{"n_layer": 13, "d_model": 320, "n_experts": 12, "experts_per_token": 2, "d_expert": 96, "d_shared_expert": 0, "activation": "swiglu", "moe_layers": [0, 1, 2, 3, 4, 5, 6, 7, 8, 9, 10, 11, 12], "router_score": "softmax", "normalize_top_k": true, "routed_scale": 1.0, "balance_loss": 0.00538, "balance_bias": false, "router_z_loss": 0.0001, "init_std_router": 0.0143, "lr_router": 0.0005, "vocab_size": 16384, "norm": "layernorm", "norm_eps": 1e-06, "tie_embeddings": false, "optimizer": "soap_variant", "lr": 0.00461, "beta1": 0.95, "beta2": 0.99, "grad_clip": 1.0, "batch_tokens": [32768, 65536, 131072], "seq_len": 1024, "train_tokens": 254600000, "steps": 3420, "dataset": "wikipedia_en"}
Below are experts of layer 4 (counted from 0) of a mixture-of-experts language model. Rows are named router (the router's row for the expert) and show model dimensions 256-319. Each number is 128 + 24 x the weight over its row's rms, rounded and kept within 0 to 255. Numbers have three digits each.
Before each expert's rows: "comes before" lists some tokens at least twice as common just after its tokens as in all text. This comes from a sample of Wikipedia text that the model never trained on. Tokens count by the router's weight.

# expert 9
comes before: "==", "1", "The", "2", "===", "-"
router:125132145129146153092104150180153138134145092105115121139126135115106125112085152093093160087120125133098128125133114089156142106146120151140144117140165143124156128112136148102139140141142117

# expert 0
comes before: " ", " |\n", " —", " −", " —;", " +"
router:091131113106155174105102128138156149155134102112119191123119101108141158120065157096111135155140112082135140143123103115126128111156153131145146144109142144143108135146142120158132122123152185

# expert 5
comes before: "1", "0", "2", "9", "8", "3"
router:120154149076149158113120110134155120138134122113142147129129105126116123071103194138146144120146143093147141131150122130123158119144119128135166143136133098137119143133141147128171113151123139

# expert 2
comes before: "|", ",", " to", "-", "–", " in"
router:128125124076165143115134155134135159141151124124152116146084104116075155121102165112091109106124128075116134153140115131098162100148122150158160113136170131103152108150141101136145110129090138

# expert 10
comes before: " of", ",", " and", ".", " in", ".\n\n"
router:120147137110147148106093133159136139150121142111120136135106117132156124113121142148084137127108120118106139147177134129129145121138144133154144116092168070099115122194070142155131158129067132

# expert 3
comes before: " ", " the", " first", " United", " second", " new"
router:122116143074178154102127108138144140142188138098121147115127118150121135121096150163123116125114167105118145157132105123100097125168138150113144149126117103108119156151119145146131118103099183

# expert 6
comes before: ":", " |", "\n", " (", ")", " States"
router:094102150114156152085099113144109152129119132139113132132116127075147153145109169114127113145132133127112177126157108121087154131114111124112145092125153108087120125148113135146149130093097107

# expert 11
comes before: " the", " a", " to", " his", " in", " by"
router:122134168129158191113089102117130175174152086126106124145101161130139118115118135139111128150140126097126157170159115117151137127173098137100197130120161130141109142178084112137164153131147175

# expert 1
comes before: " |", "0", ".", " |\n", "–", "%"
router:153147141089179127106134095189126172136164128113117132111121125083107123124100135150120134142149090067113166135151143123102109139136151137085116132104133084174128138141105119157128153120116143

# expert 7
comes before: "-", " ", " The", " In", " He", " It"
router:124124121100141125117137127126173131117121107105133139134116126079139122155112138155140172170133146105122137150159144090162114144139136136124165077127158129161099168161140129162140156134133143